config.yaml
n_experts: 12
experts_per_token: 3
moe_layers: [2, 3, 4, 5, 6, 7, 8, 9, 10, 11, 12, 13]
tie_word_embeddings: false
max_steps: 4070
Below are experts of layer 11 (counted from 0) of a mixture-of-experts language model. Rows are named router (the router's row for the expert), gate (a neuron's input weights, with its number), up (a neuron's input weights, with its number), down (a neuron's output weights, with its number) and show model dimensions 64-127. Each number is 500 + 25 x the weight over its row's rms, rounded and kept within 0 to 999. Numbers have three digits each.
After each expert's rows: a language model's description of what the expert responds to. This comes from a sample of Wikipedia text that the model never trained on.

# expert 7
router:495467538519497506490476476530510455507476484506544535514465479495482512486511497493500453481544453517452472493535522504471492464525487484511533480536526472487488533512489527478504513490469474
gate0:470503484514513489455533516494493511520490492498498524534495529515473479514503526521522500561509518480505522502463515500486480541499470528459492526522521484511478461495560495504475499518464553
up0:522524468520497498519481519517466488512490547494552496482497510491490511500486492466503512477523493493474483477482519515508505498526544499501493464495503482467518540508461516470508488541484499
down0:499502499466523499544526457479515479474470485518456491510474500553478471491521460504546535465514492466518512516500527497499513448501492500519482485524515455493522480496461514485559483500432502
gate1:508504529530499476473478485498544465497501514548472540512494475475517514543486488520523487490523493503483493510521499485541492541518460448459515473520507491512454488494520501545517528514459538
up1:514553479501493512526477499505534452538509477465450493508501477492525476484543479530466504492503519496502480521478501470497464483531497509505472484515481510495499496474469490563445496507470491
down1:478476441523481464504492536557506492518505472519496486510507539501488491494488498451461504501532489491503506481521492513524551485481510480485524510503498487541546555480504504521508515500526494
It responds to: Prepositions and articles

# expert 5
router:496526456498474508511511492460503489509515462524483493483552460487500514492540489493509514470518493511510547519504467541469472501534476526466470468480481448515541512521501476477536511492511506
gate0:464483506459499517479460524493523454525497529495540528509493512476537464488451503498526491504501513498522471445556452551523488521495487526509498484465469555496485509529506516496476451515503483
up0:492464511511466524478483482551481519453551524485493506506500499452486483465444486535488447462516501496506515519510504518482504522471521525481513468459531482513478494524493496527513495493484494
down0:508546480500534472505477508496536520444513505526493506482473500469530479488502502510495489478505523510514499481503458515469507553522490533498516527531518504478514509529512488525513530552479483
gate1:501493470487553528491490488483508519452489465524491524528511516497497483504518523523516533510524455528490531488497507514522539505511513519510505450510501493517508512528467480579496528571537482
up1:489493490482488470518476466489492500525534515495494458534463486488444464520450494486489514499513500542489475494528460552523453523476524490450517512475507555497500531504552468481503520485493493
down1:558546521499478498475468496454504502497483469493475477520486496477532475534512500525513482483501502484509564459504470499548515502520521487522485485473452493483510526473546495525475510476465525
It responds to: Noun endings, numbers

# expert 4
router:508447512474500468506494535473442522477502507476466485480515510531529463515519533491521482564489497474504533479505477481492474535497479537528494540449505519479535520491537508485488494504507545
gate0:495482502550476537471510480511519481442468485481478509551493500488486488515540550489467471520510517509463510522499509522486487507507440495490482507504495493521517459525532540538504512509535533
up0:477476488508504468530523536481570478489519518486501507479495475515450505506497530471534485499518476474518511489526478514493435545480463500554482469491502517512482486500511508494554513481529458
down0:468506550463464477508502511536530521513552469526509552534511490503507499496502451471503532514527478479494523501456504479477525502479504497473476512507527494501469449501477492486474506503457482
gate1:406479458494490504466526492517523515494503455525494488518488505470512477515479523512521518499520497497494501509510516490494477511467507480484450474471492509485499499507527463527463496497481501
up1:466477477520491535536494497464511509518500477501463485530476462485471509543495467490495527476503503526501477488508520497484504534523531516513511510519536503548499517504522506511496491517464504
down1:496492479489498496487513470511540558500521498506539475502515501508484491497475479464517500537484470507518484477521520457494448476473532450480491478519536540494499540471481514491465475511483484
It responds to: Foreign name pieces

# expert 8
router:484534488500444478515523506490568498533499511462510472465514510501483508495506466475498509496500514508480472480505521471496517455526536464474466497512479454539522444497477478498531540497500466
gate0:470477480511475489482486541445444505492520496499449480531525471519500487550553428524442476486462470511483510512438520471522519511478527472529498546511526524535503504492539499504481528488486507
up0:527498498517516502533529513487483501511499523486514535516535474449508492530511568483480491491574562516493512480482572515501528514520500516529514480461547488483531514481515551541540472487500460
down0:481528517480455476547486515510505491516516505536473439474491487513473500461541495479533477486473503501518478499462494486463505463509524477503442500478507442521481495521503516486459509530579546
gate1:478493515502515511488535492482561441487522457489481535468468493524510477516523513512510471492576455500516478491535494516449508472489478536530523486450503519513495494552500505500480534494481493
up1:477505515456490477518493493494447505510521482460494482475549492521487483506492494523546504494470466460489503530481534471477524477494474508510533479501527531480494497498520541493493503512533430
down1:532509477525471555481530510539509471536525502536506539481510544488497533509563519498526520515541479527530523528517484499483555524490529458506539509480508524457496556524474449471497514515541518
It responds to: Line ends, infobox fields

# expert 9
router:519484474519519483513505449489475533544469500508538522507492497511497510527484457493491474443489481491492505532509485473532518491478476479517564498522484511475516459412475471499475517472434507
gate0:498478508501507484494480502505513549469496513504509516501497495501517512530545507512501480520488518502518517503501491537517537491485503503554482513522479479517495528527516506504471544489551471
up0:518488510509499539483507474513547488467527468466496453548542514496467508489469497507517515492509506436491507520505494491479459536505464485471472479474517500534466537476532516491511506538565533
down0:512471487550472488505484477505472491532473470482503460499519524484483534443487530473456461514478496482541513532552510482547473533531508472495506498516477498511535485510533501543485517484516496
gate1:535500509536549539504537506527521465519518515496500482482491514512530500488484467506458496459440481490452510485504528520539507505503469511540509503524454479497477492558479487537509520487514506
up1:546478487476493504461476523457526481499508517465473493486472454464484491474547467516477456500513472532512538489503485485539499548485511512500491501451536503515515527526511508533446502475478500
down1:467499516480502500466471459522483512502464502505543467534469495511530551529481532517464461488533517491511469494486532500496475495493495477480494514464519486508443501484489518519461475488503466
It responds to: Brackets, units, years

# expert 10
router:494496507497522479498479518487458489514505479498523494486511526484532467502480518513495519562502523524522550468524508484542469543473489508476475476448503566515491488516502495492502533526518527
gate0:502453483515480477504520572488486510501473479522505528491553501471517507490506523488478505474482467507490569490513516533502491531487526566514492509439547525490527476535471512460472499491476514
up0:483472491479499517512521505461445519520485481467545479532506510529503527514518469482547468477493504544446503498471504488495517488527509485546491479491498466439465491465471513473458506503505511
down0:489519485489483525469537500469524479551525487498483526497497505485486491475512517514452479473487475450474499503498527517478557483491493512493537477543500510494488529484519510499525526492507487
gate1:532511489509478480499484513493502504497545504507544453518493518519516549528506543481500484512512516488495475500514503447543513520504499466497490527506498521505511530473501558464472516476490543
up1:508460487521526517487496558517520516500476512549502501529500527513457507498487499518509510479464469456503515486505500510536481484500494523500516530516487490486485466521479448509462502508488497
down1:517490504480514546528485497507469515531486475529495480483532485522502492482493497510520500529441489482458521488495498490513505569516525469479494489558470529516497462483498510450498501530475506
It responds to: Proper name endings

# expert 3
router:468483518516496488505514510522543521487494518493482518508470492489485525467497462551529521489490457494510474491465531575500546492463534533511523520485497496494483538507480502479554512479490476
gate0:530481545517490456519501493499444470471537508516500507507528487527498526487475481487497472525500517512494499513503495483514447501549477520494480501488501463503489532488493477501453534536458505
up0:489490476492482469533491496459541512497452475507489482506543473530490479482533493474533472503500539511460531509524508506488524493498511514532465506546463522495520483507493507497517484491518552
down0:506469479521528489524445501521535475490520511519514477491501512469481462515482524559475498459463532503503497525472517474499477466478523517469482524518499516511477508532492477481504544513554489
gate1:529492507497488508545466483531519480516485501533487487483502489526518476464466458478457476497511486491511489510506531478487480467497471518490485513516527471478475510509499519487552521525499485
up1:521521473509535542450509539491470503520496482527511500501493528474481471517542519501528483496489536514564516488544515497489506499471476513506465555514499514507536490512505504495484484477530460
down1:469488527499522474486461472497521498500479490477533449493518568516517458537476492494498535531538512495505492528487505491472516494504481495533522483494509469503511515516499521505453487501495511
It responds to: Determiners and modifiers

# expert 0
router:457540485481508449513500497465472503519499504491472472487553511467494486504523496535503559522497456479533500504473485535489494524440508532532471522532510534494506555457529502497529463473497527
gate0:526503468451523484506453494529498526468535456511500477535501463506478505495513472484507459502472478519506444477504475502502501458480484532526496496480493529508472547497515524496461478507475493
up0:514461501527481525483502496484488461540501447531496493525505504475467512495489504516473532498477513446496511468527463553523478480458498479501487542506516483523533499540536533513469504524513489
down0:460533482549509492518470503486483512476498509503486453538512520453506520531514452484497509502527537512539456473496514482469497479510514526492460527496508507491508502466482513506510477479489490
gate1:540499463539485508518522496462491512496495491522490469506524513480486503478534490509511471474488497499510538512532471485542495492473479504533490527537505517511477519491536533489511495449469532
up1:466489527558473512489485494518503527475471499533528507493494541497502495459536494494506489513481494516500505469535529495474506461511531473538492445481518494491523497458565504534517520473516487
down1:512493520490450502511511508505470490456519526500496521478531505473502520527506486479498517481480500501512481474483520502529514488490487496452497479504529511521469480477519477498514490494488513
It responds to: Mid-word stem pieces

# expert 6
router:512506533503552530509429510468511536482499492503495490481494510497531493494477543463472477528505538473480485520515492506470478527494488470513509484480444522479502466506525476500492455487513529
gate0:509507539494444485477503513489569518540474481478471505516486468485499482494511514498469496541507480462502497533515494494492537467500507499525470461511485514485466481520490559541516504497486500
up0:509487495469466486478494548476500483497526478517500557483496542503547510522510479543512524479481508465513508504501472576535502537504532478516520482524504524483497456524537527529538534518439480
down0:491467480522473506518503521538482448477516521474498541508497520484532466462481443536513507516472473497450455512535495499487559503472490534479548463511491547520482542521476493544493465503506468
gate1:496484528498495513529452504509479546503460528499493493527548507509477522448509541501477478530452504487546461484488475521488450503506459530482503496511491483477435476535467479470501467509494495
up1:501438501490541470491475495485521514507494515480479520524455539507529514515523516515492524488542493496512519508482494455477488496493518518482520492533472521461476534534515506531511470508495506
down1:472516509535495509524500513504499502524468544528458522492538515529502468501478481504464474525521467515506544481534521489518473480496507542504530501500475497488521484521481519479506453473523539
It responds to: Separators and headings

# expert 2
router:478504534466502497470518492480503453443513487486497528497478557494520461467523509533527529526487539503485480493456513492532527494462485507496491483467511520465431501499489511511470510513547503
gate0:502521473501524510510473490477535491518472498526463479478482529514490531474515460504488493453538530489484469475493466478459507526506454494488545515449545478438480506494540483529551473484511459
up0:529486494513500494521479476514511476480494527501468502469467539514454475517493523482508475449505551497503488495488529526501536481526502520488491504506486481481516539503533498505509447514526537
down0:508451498454484529442506498477476537522527510489502497513476427470482520462491500543492499494570499538488518516494488491482477515509522473490501487492492499488515516518506488511508482478508502
gate1:494502488475525521477477487531520505480468492508529501533458501490466483590515508476499486473500478468482474576498493453500503506507502532500495498543513494497489489478467484488505478481462468
up1:484480478462482510526467483485474490433507529490537557485469509495477525530488503500488515502507515502493520542498522523481514515468500475502518475519492521499545517531455482483487511515524568
down1:549465499470495499506522512514489533484471501453451503461503482522468502543493551478494475486519481477465475485461490485470531444490506457493525519471505531507477497515453534517465480490498469
It responds to: Institutions and office lists